Weights of a small mixture-of-experts language model, trained from scratch on English Wikipedia.
Size: 20 layers, width 224, vocabulary 8192, 52M parameters.
Experts: 32 experts in each of 20 layers, 144 squared SiLU neurons an expert, 2 picks a token.
Training: a variant of SOAP for the experts, 378M tokens, 2887 steps.
Below are experts of layer 13 (counted from 0) of a mixture-of-experts language model. Rows are named router (the router's row for the expert), up (a neuron's input weights, with its number), down (a neuron's output weights, with its number) and show model dimensions 0-223. Each number is 500 + 25 x the weight over its row's rms, rounded and kept within 0 to 999. Numbers have three digits each.
After each expert's rows: a language model's description of what the expert responds to. This comes from a sample of Wikipedia text that the model never trained on.

# expert 23
router:509522465493497549528545481496516525473497488506460482504529502500475474522539544489462461475494492492514504505467521451500486462528519491525559484515510514449462453499480505510492489460513515519513501539531513494523486484462499453489480488490492501489472490474509557490522489500497495469536479518551452547508489494532482487490545495480503473489499499495500531503539501461508539506507533480524526505470496520493506509525457452537477554485500480475553492541462478503526508501467537468492502460503518515489512493500517520508525541535470515473451484503475506534527474525505533489496501486531532448489511505453524492530523489516441543489441512486490499486485501519493505506482
up0:496497511468540456481447503508450522528502426495491533494473491452506490497518496466479505489497487472485559518502472503504506542475503476509499543521504457522492510532478525503476460489478486465504433487496507496478472487503464469509500511517506489550509491501470479532494514456493497458508480476483515501500561498454499488502492515508513529477505495500536528523502497470545542519545522496471495481498477506535509514521455479533489468545500497520533507498469466515486541447520545483494448498547523544511504525509492543481509507486478522506489530485522508482500457520487474522530491507514481514462491538511492499481535424468485488495506519490480524534494471506520485500469
down0:492507536520514501562448538475467455468520480517464522516493479534489479521504473547505511548511501467512477505502462476470491477496530485487520506473476478476469440508508484500492485498543493503493483517453482541461485477475477535573501549538497529472488461504478513514494516483500490528539484484543512495534440507518468488507456510479503501505485490518497479503535490511475514491477477511525475504490487538516472479499494507487508514485527534503472495513524505456514528475512483500478494517506503463498498523504497462492533512482494530524507537509498453529528507502530497484515497426566510489539473483535534534451539473521510517471520478519505507525490521485540514463514
up1:514490506477509447494515498478514497462440554492511541488481458459492466481484488529507516551486498466496499508501483506560489485469518504454535546500510519496531553493537483540530531514480549526509484471464496522491443478545497506512477513486471519531488475474489480513481482486545507529461486453496509490507511516501465501529496492497509530519505475472481526482470514457522467514512474532506504501486496505512465496493473513438548500462501514456484517460494484491495486482525516533528535519537509459528477514504483476497502499512498489526518523486516478478457479543547516516539529486513447513476492505499483509501434505497516469515480516507517519490447474467499476500505
down1:510515530492470502499485502483445474569539477527482497500516533500507522528517514484487520491528491506504472467520538507480481507499481507511470464497489474539480531483453518467497460540510498499512486508459521509511540527469477487491501421473484491525505493504514509507513459522493492538525507505456533484481485500459499515448483510490524479524479494502500491484486504473492504503481500509519467539500492447454541512470483542542522494577487475499513463528488543533499504497495505477481498523474500490526544520471507499493491478534476525488494510514486493493523504431511482464473472469484571491521524532526556499465554498510495531488502503484520488528524525532501513540526
It responds to: First tokens of sentences, paragraphs or headings, like However, According, In, There, opening quote marks, and = of ==headings.

# expert 10
router:441495494489500480503492456476486495513521504494502494509496493522520473475532522504499520490464481494472466457524493549478417499487505538484511464485468501543503524515473452528512508493469472497509524518515483514494517486470471474515509511513488510444531496490502487452458530486573535488465515481531500487511480509471520506491517509474530518487515515497525526455495493485474485519487493550494540462488491513492528472493482478512482479488504533523501503490469460482565540499529515538476495497527477519495503496500534459465487537524476466477498519507510467575533489489516488540477554458444509471486513540498516535477513492535514506457514518481530492492539484482498494509506
up1:509483498486518479491494514491485539504483491487490515489483520482495513543473502509498552492466487489515551484522543461496447506441488498522491453477498495485525484542499463464499494574500471528498457489493515490520498501467502515494493524526486469512453469503471534496496529550491491465548535462519481467528523466536461496494484529490507521510484532520479497504454488502507448503459452455509505506502471482534512496491452531466483481490482509464514508537535506522469457512527466528485488479485519522542499492495507499492533495536536471480503487491504553507454545503489523480536499500504498503479483453503508485490479528480483501534549543498521459514497529461516478467507
down1:471516525525498500540504520524431491498500480467543478520486525503496493512506496537542503535512570537493546551503526491497513471505499465494491523475504498468500523451440493508496485509446541522495528505522531520521472483530428512490474532497473485521503479497518502524522465485544501516531508516557513533535499512492486490506475469478499526487517535502520478502536486467477548524469529487513524454455475518517479485496480500491522480486535522501470493505487506504538506490508496496499506519497494530507517477515474452499507486472490503466544473560509481568487496505525495516515480511530483485480480507558523464487504509492466470514509477534500492521464516525518475551495
up2:478506532538521502506456508537523476521522475495480447468493525479476524513507520543505486529507496552477497517497492504542532497480436480498484483510509491507511442477496488498487466482457513509477515502511498518463497490504540482516499507471516481509513473446508522495510530507504553528487495450453520494512521507462481499526494485489528506519531485484490492519457487468466483474490500457480537513475506495505447542469506477544518462514469480454494485524538517502515487562489470461517482492515510484518515512471448549502531496501502522487541496515494445534469458540498493499535520496478504492531545506494479451493499518537491493511488562451504496477474527493484467477504
down2:485497504495543478528489523496500505443488428499481532529528525470486518497492551525508509496481471505485527494500502486485504516480537546496472519488536493468487521526528500501507514482503519495518475485507482488557457527470480514563485522501498494479548528503512465498457488489516449482479528505467548520484473501493503497492522497462495530459502505485488475467469484509543486470501512501545508499545462471481522462488503482480509463505534540486510485466478466509527454503557463478553504490533462495529532520503493518513478503525470522504493492496508529497498497497485472512455513528504479469541529496460534464526488456519486512460549509507443513536495482486517504474462
It responds to: Symbols and separators inside numeric data such as coordinates, scores, table cells and population density: ′, ″, °, ft, %, dashes in 6–3.

# expert 16
router:492515491503476525509519471528480497538469465555468562514501503492483530515507434519538551501494534509461557529483510492491518535468484451496476493506509468519520537541492496442509488544508530505521466490502543529519507487492436522491482510478465509470479488505540520483504510472504516485498518532549489513494463481481517506524534497481507525481528485481503514523489468475484487488530444460508465562470485502515503517509501535472476494495507526480527481512473532521487482473477510502478512510515521505439502493510465468484512516480506495488513508584503518477507499458478498506522513502506472449489501539447507513489495505502471505544495479486471477505528531461508508510499
up0:479536466493540488475509526525485494515450536543497499473526548495500506493491458514508450520512483496469538487493546535461528479508517488489527483496500519493468482498491476501466460461521498495492490526478460496438482477472495542531513468531517466481530509514494481532496445507515500477485526512481453503512544546531484465475480476507534489513494523498505497487547481505495448494511495486460467517473553475488499474496538519506542510543490551461461461529502531512514528469498487464489519461511511525509481498513488511553511508489489503514504510491558453522500475532516490507488524496503450498491462524484483526460484484550465528500534489471513514513488502502481485480503
down0:504531547501555555462543518485511514511539489503486513509502535491506481520487487547557483460531511545564501487472486512500525532539517462475484470511514524512538535482497494499490518436492522531445558536525533492537516549513493520473495529465521499511486472459530470499491510516498476506505490463520510513469506498473474479498465501509525547494505498471523483486489483483505533541551525486494506523496503534508507506486470498525504510475502495563464553492508507467449494475517501490527501480484481499510508511528489505448482490474489529531541496482498523486491520499538476514536449469514493495504513479480514513536462517499488501513495549512485496509487477479515486455501
up1:525489522541568522483496522509497459537500473534523542495465540471486535508425508472506542500531497536496442523496511430512469509508534536525500508495485556484481512522480544476511506501477484503520486513499496517508517513487521489539540538487489506527449506475502501491469477526443524516457489520537514500471492521479504462509493487468478512495492554493503468494520522506496483480493504477494499508521485474510520490493469474531517529463532447521480540472459501497476533546495528474511518470499481506510501536537494484536482455513491435508505522504469490520487510506497499513507505544472522532496475479504494503506504505518550490517499482486525538481513479476488439498488
down1:486545493488502559520539494539489548485474471518521491467512533504534468498522498459477463481468520461546498474483516575491449486477514508564537490489477496507481452499483525541479492522488489481527494461497534480524491479516523506471496494549532464484515445530506508507536506502524502488552472503493515488466517521524489511474462523506493495523511444490438530530479503527505467482528502484501502502545503507520473502477520510476500487502463557439492494499514475496490472515479450520518500516502510488464508472438512520481491489501506522504554492490476519528485524477518478493497487465524509467479487496477502470491532535499515532483477502509492507485477503504518487539523
It responds to: The preposition on before dates, plus month names and day numbers in release, match and event dates, such as on 29 August, September.

# expert 30
router:538493514517458529508480488490530491478507467519489495489489500486478529516478497485542479504526486505490501554439525471472509561527529502504546473469513518512541490504490486496483496506484525492507535473495477494482508474522490478527491531490477491510526540511532497428487462504487470520497493509543545506540520505549495475501516533545482525472485532537474494517523491515485537488489510537500486491573481502500484495525507473491458513506484484472512551502534460500492507491505447493524509490493515494499527485537465464489547493500473479502469524497531500469466505454519532485471512490460491576484487471517520497544507479485546454505511499529499513524489478531523464517450
up0:466524479519503499512515497508507520491491516515532494523545516525518515512487465483537506481529483498551492485450459425470497508497521501516490497468485492496511515520536531469499487526494561522481508489485472490493523486480463519496508523474522497539542488471505509530508524500462500526487527535494469507497514524534534483512542495507518518457505443477482501543517508479487526490479493516505499539455509482434520480558505499488496502451504555477506536472490529499467507509488465489516516494473528519487503505532488529503523537477502501524450458508522508512510488489519486505525548506532452518524466545539503457476488510538497522509496493529473561502477462506505498569523
down0:496501496481474511507484521495502513500466485496514518503546504528483507560473491481500476483493521505512496524488546506517494511533510550479478475492446493542501544519480500482530505493510540488477534531550513497497483551527474482477577488501506473461494551519485539455487484507489523525520479497537559463497516519468497502487488470510472520536472431484519528472497461498510482484523509472511483529508497498530522513524460504518519493486467550527537470517447532469549463491481474480487478521503459484519476480501530510483527508506522521491521514526531541513480471450491489506488519469494533476497497477507500519512505521500461534495525488549483500554486484522465524492534
up1:472523499503530504512502499504448509471488477518517490545448514477459523501483516479470496514544520493509518469470483501500468493511468543495511487509498526496461498482508511526491487449494514516525524454477482494492503506497477512443510491510496480504501524499500485484495478480487451556481478480489523461494494481501519486489499490449508498495518523508471479510466535503462476472476500475528524521484540509507540516489463450491517551481508505504505532544488513512547511525476461485527523474440482501531494466512515469488496499506554505478483572520489474482491497486533545484530525552514478520471474466531474521495463508483462532503539509575503518513545458493483502515546
down1:503503560462489509519496496524540501503504515505489522508451503517501450519498504518531530489451491526509495515489479473478518501525503462483546488464500523477527497516509484529467486538527528487486450559509521518454469516523498517564528500522571501478487481485498530525500490557452502549499532500472464542543474522520504502493504499476496528499533469513521459505484491497482499514500474547508484515466521489504534489494494474493508497500442502562503528472487495522518494513486493456507500505532491510504516521488511493552488501521500500565512489512498552507532528520463511488483488460537500467505519495462523485519490504504492520574518468484480469494473501510533484494539
It responds to: Early pieces of Latin-derived words after prefixes, such as Previous, Precinct, supervision, pronounced, qualifier, often in sports career text.

# expert 18
router:519524454460488515492459473523482488529450485468496504544506518499465516527490498522506495495500490483505493519518567475501523489519522492513494481468502514544530509547524459490457531480464501493521478508521527472501524507495502501505515540504425510495502481536482536456477528517506509521537487539531499504507478510510495492487488492510457519492512503510496476517506518468505468523535493512517494514472495512497482498483510488515490487519517487432502509462500487515470472448523513480498467550535471535501550506485490485511502466483513472546519504536506519487461481518543475512505419444560466444553553519493510502480483491544496483491478483488505501494531472467513490500504
up0:456516489513544519506447479479470511483541499453468530516538459496482482486454469513475515495526481473509462503512509519511507542504452487529454537496496515497520502509470500489484490516489489531466471474483487492479501534517471478523505501511502448515461551436482495489472447522525469462516508542481534500514492519515541515475528492525507512484532470514505500471485496539492520513493519489493473503496513478490502512524526530478514542524473485511516538477465514520489545547496516555488449471492509470487486508467487494503489521532512498457480492479553480504519507491494535564475531490487493469467505514505541500470498488498488442484520497515538513526528535454507527470505
down0:495500471467472492506536537498498528479481482498501496485497485537496487516541510472461527492440464474538544508492468480467512511467547495522496539501516530537508469486510511485500515554513535528516533527476496491516582509479487515469474535528514503498482509495507526489522525507472495508478513498477522460492493536508545512513530469493534481518497512512506470519515516511520510508557491528513431447494524504486490470480487457517478500508521564494493477524502501487484510492503538509532485532530527493480524528527495508530494505484471504496544437548480510506484508497473536497520463512460490515485476535486461458465496469508533508532483509494475471435520511524519519492534
up1:500491490482481515496431503490532519499476517528506467501519492531492473507474552518541481523515544433498469487532477481476491556531537505444528503522472521489505499460464507461469478484467491522497516500497452518524504503444496482496472520486478523482503485471512478520541500468525495484507487473495525510505488476498503550530503519507512513523514480526498523494472477536512499522486499488481502468476550527482484450512496497506426465525505524531536474506437486475499517543514521516457503473491499462520486499455534518518503463520513561489499522455480483523469456525500523495511503504468484492495481514515513527514495457527521487514475550522545493496507491515482531506505
down1:483505534504461496486531508479490488497503504484522517533472499500454501537522509536495489538519483474492517516493513507508502452507492528513499531531527481472501480490541476522499479536518511498494479473511499516514540498538503536475498475452509492482476539455453447513541482571427512546478468515480490559486508497492521520491544467550492501507489469476498482481472519499480487514522488524491483496529490462526497480505565514480543501510477527500478500498482495496477492532511493487506447548457483510500523509523477529479546478514553496500491477482503454491474533471485469483513563502528527496513480486496476491498482502484535512493512491544523505487522437545462490510488
It responds to: Opening parentheses after names or terms, before years, abbreviations or records, such as (2015, (NICE), (4–9), plus closing parentheses.

# expert 1
router:548517516506486519524556520494522481499512514518512509459511567519467522473497514510443479473482456520479468509474467473489510444520507462514502489503523471467531552526463490518494521463470520495472501494536502492489517439499442514483514515521491474528464465488521539468515521525514504426503505509502491499491506486566497520494516493480460495509498501508516516528527535475482498478533535465523516540469526517468513505476486477523485505530480497517498525486437534472499405484481522490500490459471482474456490497513492529507505531470496484491465513498479512519524479499488496516506522497468517479536496516497491488525512460529479469502517489494494523508490505477472477471508
up29:463516500487494440461442517498499525464443530434487502494492470505519496482451522500519496548458516509529490513475529523516485495482478535508475545517458498500499554524503520510514525508514487557536471504489499494476454510453462519477528534501507523472504487477502521534504497493514498478468470449513550466525487534484509538496499481484504492494514497492508486463499522497513525485514488483494524496495455507514522502525488505509522517522523532557495473465541464549528508454520495478512509507501490498512498512528537494508500486497554498532539484462452526519448511496507507535488528491497518486492522521530451537492497511504496525471512531507545542504483528508533493457519
down29:519474498520494514508468493479429498507500493499500487519486493503533460467525487445519519499483529517494501514471469487516467494505572471494521488465479481493465478512545535470526462499482512497529446468479476484474463487524499487525500481488488474458511502532491497480530473511504525558520465521503502471452502483517492491501495498507482500535496515480540507536506489480425513478515560499512498522527522494489538532517486499512499485482511535495504503499486498491503524519471479522452484447510541497452515489458466501524478497551495471520453485501515485490528508490564493519480510510471476454536504435459479470511498458486515494497496450457503462488514525482491508502509
up30:493474487441496514481450505514486487547514502462509506524488486490492532480455493489485424466505467486520559530556504477513477487509508482491546550548549517531481515505520518483440499488490544555498509508470493521497488491521521498531486508449508491496497467510482504448504491492478465508519464469498511496476521501458524536459490538459510490502503488511483472495496492482479514528515513493473495456518492518517498525491475504499477490515494530524537499486511519473504500433501518483504481528536462502516515550472509499479497476528506540481489466514525508468498506515545510496503516505502441525515551501524503514485533554500471514534496545528512519552464504517506489484494
down30:487503489487511507494539518465572545470492450541490509495498482482500557496488509532525482558515496485509498526472474499513475509534506504499508481490516511497503512450492488524541497520494524502475461498496522519532532495482516490512492500531456507469498497458504477495514499549548464515494560476511511549523497504520497469519487485502476488487512538508486512514528514489490493483505511500492526535456482480514477497514488525477487501464458463508486522510470545486485463512494537527501488482501510493514461462490550474479504474485464505548465526565543483470561476512484434451520526501460531510504503516521464479520501490454490507479504481469510477446516540518520518501484
It responds to: Subject pronouns, relative words and conjunctions beginning clauses in running prose, such as he, which, but, who, that, plus sentence-final periods.

# expert 21
router:504532497465496506503497471545486503535444488452508489554485517504479542485512478541499500502479477520466508554544529480483544464476529494509503477469502505538531548510517472494484536485501492483531464499518519502512526524466518498492501531508472513477459474504458564453480521515521500526512467514510490506515467511485497512490478476498473525517522487521503547544504499470508462512531501510545491518489503524485463519475515459518477479510510487460495538494486497520479489483514524514487489553515462538485529490509505507509456473475523470526546536532490514481473460534517497532533437459538483444539536508490522500475492516541502510496488475469508526516492486485496475504525
up1:482484491532510471469519522541431471494537467506516503478511502458524485456507494437524502441504528483462532451460553508501510485505504443474491483535462483505461500496505542483525485514471488535515474548542499483490490482475492494533495523544500485518545519482504493534473492500505520477481507477483499522544517494516483521500483498511485490501521512522533494480498529488534527489503557497443488462496477500484486484506511551519531498504530501534496492499506510489511515541539470504507489483514523465491508518467501489539497529484473535483523435487552496521482535484492486531476521505472445538518488477505483510519530515540505466506467495500493509482474555495521522528501
down1:495512470489509542499511495486508525530499524515528503551486505518470490483542485501521492500476460495514498507534490475502499477507498477496483518521527458488527505530448466523435525513548500524471534474505501502499438493480517506550533501490482501492492502484501478517526525518511470478467503492503500473480545481533528422533455508518510546507513499524478495510533507532520547497485424525490502551508478536506514512544508501516472523511519473486474524519543473467495497459494530478436484482509475478482494496509498520486505492527539494478490529495470510482495499529461479523567505530473521533499487506545498521513450491474504493504528535511508490529546482493470486479460
up2:506486477521502468525475514472490424502506458556545499465510482450487498464489523516508499498460513525491508461468481484516504517503453524499496515486475501480499475477509530524493512480502502492524486476569505498458469512488491497493493534528501512500497488484533486560509493514528458537505539494517497499507503505536526505482552470508522486490505477530534481530515463541508564462501508417482551480506496497488463497512489495524529526531497524525483501523496505539449468506514498477500550482502516468504472535504512559523501518474486520495480486466526511531499529524486524558478524530457502503464472530474502494527510508491481475509461511498509521481507516481532479506533
down2:490525488545518478492504542534480555481506531532481505481532502555483466528485522497498518525510504474523493538469516540495518509512488447511500505516508523489521512537472505522483483488519474479487502482482481485507556523476496532528510462519523465465528534485534509465502517539509509497511540499482537520507536514490476467500497512524543485453480552484519463505509512527472448524534507556514477518512522540543507526490551503485507519495481470492491479521486447482516547491475465526478482525503535484541489531463460485493523527489485500488505523490502497496507501497453512421519493475507465516476479479501514503491489466534508507496518559479510470517493490476504487453454
It responds to: Pipe separators, commas and two-digit numbers in table cells and coordinates, such as | 70 |, 69.23°W, golf scores.

# expert 19
router:442508483512506511537492462501501487534496511486487521491525516496526476486525450513504487478508498485493497501506474504499535477448515505545548531506496522514490548474485477481486554488466489470484509454496522493490522513455491491518518456539490495430477525501478537486459496522526501493520491520548483509516497542430474496457455483511529490496486485497477553540460501492542484494518525455508488511509517538492461500510522491510464520504491495507475518478503564486473523507501516471517484476505484434529503528533489479497484526494481537507537523537512495514498490511538504520489480493484461478535506539512502483495540497528542524498539512455496517565529512472500489514497
up1:464517512508502498483484482495468490499516489447538456474504471499508449528478483482485525515475487498479512484524498484459495515527508501478484475530462479505528504480479481464527475503527504517484516513530528466474519461509496510510513541519468494529510557500545501450500519453508451531493501528535492518486469519495444520521538492460525534484500522461538539482451515548497464499492529501516532453496476453515505467502526504496482465503516509509512525507551463468491493538491516497514518514512511467510540524498514526503499520508488516493475551518483508507516545524502534499555490497542464503493538488490559485483494515545473464515533515509501537473529515548491464482478
down1:480510505525505497520477480466476479479487494526477499491498516479500502466538508470528515468497514508483492514501517523470502516487488487539483483457499532464499556529455506489486535484492498526470486471497518482479469513489517520507530530441529472509445438475502492521504522527485541529506450452499476460468490513462553502453494505505511517552545483511511515472529488479482466510520506499447516457535511534511522540488435522443525520460489528513503538513488473498531466468502500471541524489486472530510467465511481477463478479474483471510472508514482499476492495512499534557469483499513473468466493493517517514508510478484494484521477505494496493511562498506538501519521
up2:501495474523516506484496471464489487495481483467500502500548493526505526504537481504513536484531454527457510480526486463530507558518471515457505488533500484473472467519478471491472508478510486527478497492503500494506497517533505514455520462466493504510486488464510504474545549495469483524532487483515486526475507486486486478502511509505456486524513505461485521550469500467497472504549471498551514512512517442493474503508504482528553488469544485525543561521519534517485449519483492470511494564531491462505523514477490496484526483498494515510518511506545480546509521499464474487536503508500528545496523485480527523512567488559469491506503477529472531509502456502506492521461
down2:434499514490511500517501523463503481479481503529491497544484530446471487501500500515509551500522518548499476507516485518465501454462515488522509471489474498490512502485528502504522493526483497504517560483485471501507487483491506449517457498546556475502488545546508465516524521468518480526461523430537549432511483472491494512506477498462507521496503487513536458482526497510465506523473496464535496513552490490515482517507485497466484490490511507452474508508492487515507547482485503502513475512502538524532453493474515519536488483488515496535488474479534475492477518498486497505531480469490509489476492525508441517482480523504470521481455551449533483515482520495469489518549
It responds to: Colons after infobox labels like Rank:, Genre:, Starring:, plus table pipes, list dashes and listing words such as including, include, titled.

# expert 6
router:485501521477482468485484500533495519538477485476484470461478496508510472544472516504487460493523499509463491498523505535511487462513548550511504567499557502492505485557514493499450472493538517514497500495496481513542498541522514502513490491526458492535472506486495523556482559487487516513479508459484461503469468502480518508494483461493466499532485467474447484479572496515527525515487506483488519479507486536494486476520473521480484504505481490499493514478497514520463539540535500512509458542481512508503504489494464490489509480474517505510479449487481545496485497478491504577507499475547521490543485471498472477498491513475449485522513463545513521504483470538531482498538
up1:504512477495512464552489502471501507552451504469457488481516436533492522467520531520502507493483490456465488491510461528510472510516513487458511526483531509529473486525488487460480521527527485520513498457502481482534490521449536523489516542463497505482556486531470456530496470529507480479500539452532529497514471507524471521530483507485540481541517526504516509503500476517509497570539484499463490508503519490433493543471487486540530505572476542503516475485497496502518503503511511487483482486474510478491505475523530495486464519485493430494483511539478512477482495510496495471532519503470516489485474527540521485502509471517483493483471495494497512455487468500487475494531
down1:495540500477500506481481517501470461477493516466493526521477517493499455492530514501521484488522477529524512491466517573503527498492528528569502470505484510483471464480511532507489492526521492489517529518505532528471492496554476510484501451513536497513477549510459557467514470556468492500481493530494485514495481502484513514484501529500510525471495559512524459498491506492483505499438492503534538516503519470547515513484528495426476501464466484490473536493479485436477514510500505501494531495525440517517532536528470483527483516489481526536507493480536532502515505493472470524525448473477487479499493498503461506512491464512519502535503537481477517548479524498497527507483
up2:477498461492493487494507513496505487509493486526464501556538503517512516547522498477477510485512537485518516496502481524510452468548523533534477507529490523499499444492485505491488500506502509544542519533518480488494475506526517517473478497485511494528467522542502520479508477507490495473492489501475545514516485522453508449458488480479513449487510518524485522500527504526531537502438481477459475487526500512551519498502530454472505495521522493506526505531510462520512507505509510557478459486559508509472506516492522510514529515514527497511419452500481451522492495534510486494529462490485508471516544487521559480508538485538465453540498497528525521467520497516500465532473
down2:517506501521486504442512512535498495475496517455525532452467514503463450487508514493506537502521501536507474517513562453500500441526479494479465501502488516519507582525474486508568526506519541486475519492498514499475505509495495469459492461463507512478507507494498470494515512510485494487546540504506480506492527501485494532505543510477495496507528528502517515512483521466509430485511505509510486475492478471528488531508548527505495508523507482494484531499475511479495468477524520488518504516542505504501500510533448483517464508493510496477579533525508499534499553495507473534441540503534483457457477466461503521470480478471524510470522468477485475524515507510540487504511
It responds to: Middle consonant-cluster pieces of proper names and place names, such as Dundee, Calcutta, Chondrichthyes, Rogen, and common first names like Charles.

# expert 13
router:523536518487499493524536534518483467509514469493491522460539491529505531528482481543452479523485486475561504471470476479487504476451499503506497537516489482463521477494455532492497536526480498532500525497514531512503496486540539529470529491469476532479504498546510552494496500513532502502527456484478498507470484530491505532493502471476522460488502455497478547498521487513518488539497486505512491511483556506508520494482500448474540499482492526465524484511468554504522516506515521492488526488477494493491502484517522498495494502479499445575535512483457503538474499514506480545461483469492526465517519500497532504482524505538551489440468495471495545501545473520467490476527
up14:467519512470541485471505503514525483482527508523458562506513527520470516505487504515504514507461470487493497524532540495518540495490536453521493477494511497492481516489484491475487496542494493503510529556448528502528526489508484512532553523514477456513491476498484526494464512469539480486493551496500572494475516493528505493486505510517497511475512464501507532461487452542455517437529478519491474500544544493511509500507505558453506475504491512530517513518456494472503509480509499532541492511513536535510492512487491532519506510492549493479453453514524512465508439490476522499505494476476483501483528489479504460499478513478477498494498455470543499451514513494486533545479
down14:510522484543502504490481489490469523500528472469524469455488489516528464513521469496494543496495500510523470507490474508515541514464529522499503481548516502541552522531538493524512524510444548494522492517488425496439469509492549483511450520486478515466510483496555495493504545528512501536520486481480477457488523507519486478499491489505511507496517508512515499493531490489505467524522500454472494519508528486489485482499535483508479499527544471502533513488500539534483511493530496510502485488479491530479512525519527464470498477481475463452546497493513526479529523503497494498456489484514492457474478510464525576472483520480479490518492519517502501517542419469522476529527
up15:478513522532497468504483493525489510461459481504453471505503466502517504520474495488532478492499475511513534522485524480569529526555478477516505475499472515489484496512525515443506493499479507522494476490516478477513499490480483478462522534499489521446521546542466489498482467498506476515484501486473496527493517493477467468573503497493495475522535510518483484499496493497524483486521498504505494439529499525494535434536477434493491520509534480505532456526553482512510491518521479465520495524534526529502501481467533474471488502480505517496502480442562532488495506523546540525567512518491493473510483520482510541477519471483531511503457463464503517499471520504512507487482
down15:551526549541495489474482503526508476512470487491487497477477491521518471485506540492507506502480461516515473517514510467515530479492489506486528482510513506463469479521480520495509512465487479503523492483530512510462480505512486505507496506496496491533513500483502519508487520491500520533512496501499507477438474496507494488516529513500512533514508512502505519515534485463478489505554519477434500479535507513516530477509513523481549514509513510472517502422512504495531535433479496514473503481483498483490527510473450507483487497472483493515504512475500546489440469514466439501480607541522459473485550461489484576508454507476483527502485482499485470511464501483535509544529
It responds to: Articles and possessive determiners starting noun phrases, usually after prepositions, such as the, a, his, their, its, these.

# expert 29
router:517467518521532517522495484436519514501507516518507532494532517526456509527516479482488511495479512479510465528474527483479494514505535466460546461498464456469543505507416557510476503494492508482490527498509485492490497550526497490501536505496523497493471525488548502488501479497494519487429509471504492518504475501527497521519540505515487516482525532517541531501526476524522505525524478534526468492489495535499479527489497487517469556500531502510542477530536481489494465499483472506532498456480515501474547492517405531527559526475511469507475474526511456515519494506489503512490503503460518482461486519494527532556490492511506485477507471493480506535498504505497468503496
up0:520513495544501503510548518456549511563537497491520520467504490492496505454490486457469517490464497488553510542478503513506489484476479512499536440480491500476515516536493538518507460492491509487491499478487469492504479507501498466493472455462514470491518443493502481513509459483486507507495551520534529549510475493501488492498494511515492495501550448466495479508509527522482528507493490442497494469474479478489531477482492503540541486486475486530495515507519472494517506556525509506504498466519530536517487485508532456503519496511514507518518476479500519518529514532547461507541494587475514485484506513500476535487465491543500480498480552527504539519502534555513501477534
down0:511524531485502493525532476509500510477475509455489521497475466537460500455539536458549468507518461465442470500504483505538538513483491515493473459525521476519500522516515476507554547515484410505511500482494453509527513488490481497492538508514459526518500493497491505518487508494496477463530436504484522515527546502457486519494513475487472461504542519474514499483554483521573486519530539486517498450477519487509449496553510520537491495506513500509529483460495495484471473511473488497541534499487508457499481541517514488487526497489472472507481547497497489514510551511527518496507504499528469510489460498516495520489502519488503490516488492498520486535534514522495500523465
up1:498509486498517497505464513461488516493484508507531468498516474479517503527476511479523516528489489529511455472451508483480497560426508507493503503500518464463492509509510510499461498491473524505519502493503550502513480489526509470453505475484487519497479487458451471496487510470504486501485492506489504546544567532476448533461505493544530482515483455521508490515498471509471482490546496522489505489501500482496558518480536485480477506463470504581502491503527506492489533512481506524470512466494471476478455503527530471481513498482524479554542506440510484545496503469507511510515545506526505524505488484490468510514458534524503539508543539460457511521507530489481480529497
down1:536491499484491497499503461509510479515485510550466502504485542516492506514458502502483516551547521467455530492494484506429514495481511493497512532489492502487510493523500533496537519487467496450473506535490535492500527537454472504580492480508481501475480516505532521500495491504553543512542491481536514435475551506483507495519519522478486495507500473475494518507502524486522492477454437504528536532460510461497520468497459527486504502506483462474492502500473507502525482479528495494505533510500486511490475494474497466544482513535498506484506440514523513491502500525493493498466442479498515496525497519549567526483484522485529507462460503523501528537536496505518517532454
It responds to: Latinate verb stems and their endings, like rem-ed-y, ass-ert-ed, exc-iting, refer, spec, plus hyphens within compounds.

# expert 5
router:504512506494522531510537453528472464508531465500475475510494502532510512457455508493487476506479436527497528496525516505520520557511520461574470490471544492499493535500535498466517490543470503474469462489526502528492500468468490552512504518473485458482525474482488501491512512522517490508493471546497523543511462512480503476483470481496507521489506487514501514550485513483524480512511494528459501520519494499493471524484480467435481493446513475472507495504458549549496509473515525498461489511493461444484505488540479474541532483450515519534489503532489505519482495512492479526516491472512539494496521495521503486506520514508512473517528534476458478501509471477480479565497
up0:546508503465505474462500537511486457499506506493503494532481514517525517538498532485479557511511496501505499469488512482510475465456493484496486473488517501491449489500522465496505518470489519497579496484451478549497502489490478495527538543540490473481498540508520501518505504499510522523479493492521462483489475502537555493486481502504513506497498502520533523515504513484478503529482499436459494494521503501467480543462529510483510506531502561502552474506522474510502491521465526512506467556525491486496529480497491508545547483531472532525527463474501520520508561460474495474524483499542466517466568546526502499534503485478518488503524488502506535503519448468466488501501
down0:541456476495505497535518498472475493542468487519465518512497484505507466448543481472516528440494527503512458489487500492512501499490481477516540452548512501483489534473505530527516503477501513520516535543497539501457522532484506487507516545519479431506546502509493514490547509495527459492503523509494493499473520475481521490487547505532462508502502524475517499528518492525525483556519510529520479508530479458546493458481505515489481485517510509495517516539480473475444517486484506497469524501506532530547505497473480508501498501527514488511499513512521461476458520492480546449516510492510502452522501461468437515464486479527511519508503503472517522515513510559475530554514
up1:480508491488479473521517532452488487460508502455497476471486485531551506507543514480472546464483507479535500517496496514517539485490565463491493513543511483518485499466529429489528512493491514546498514532530498505516482492521500514511528543510474456482495483531494512524503512551502505506485482486540492485466519511494464481494529481503518495517479520518515501500499507537511535479514528505494478480514538463518519512441478510469512509482549507499514468549489509503497507476507456509480480484548477484529517472505498481498532464488467496502530504534469498503488518450521464481470505552496472585462465540506492527478494530507514515539483489552497469500491515536513511484556
down1:487495478513486511532511490533469512495470494449509542490476514496465510515483475477459515551508513516530539445536473481513483443514495492517492470475523549467511483451493478497475533487492510513462504480472531517518496477471501500517448484480515510518483486487478508484526483495535461487442496473480490480478474515561523532543502484474472511544513505505498449505509485483521527483448502487471535477495528513527438495469487521495523498521523536520499509514467478517479540513503472475504519408500493474500513523510510551466468484495497461541493476516510470522516490497519485528504493466513479478518510505477507517518526470538510491484538499475495490461504476510508485546461
It responds to: Mid-word fragments like l, al, el inside words (pall, Philadelphia) and pipe or newline separators in asteroid and data tables.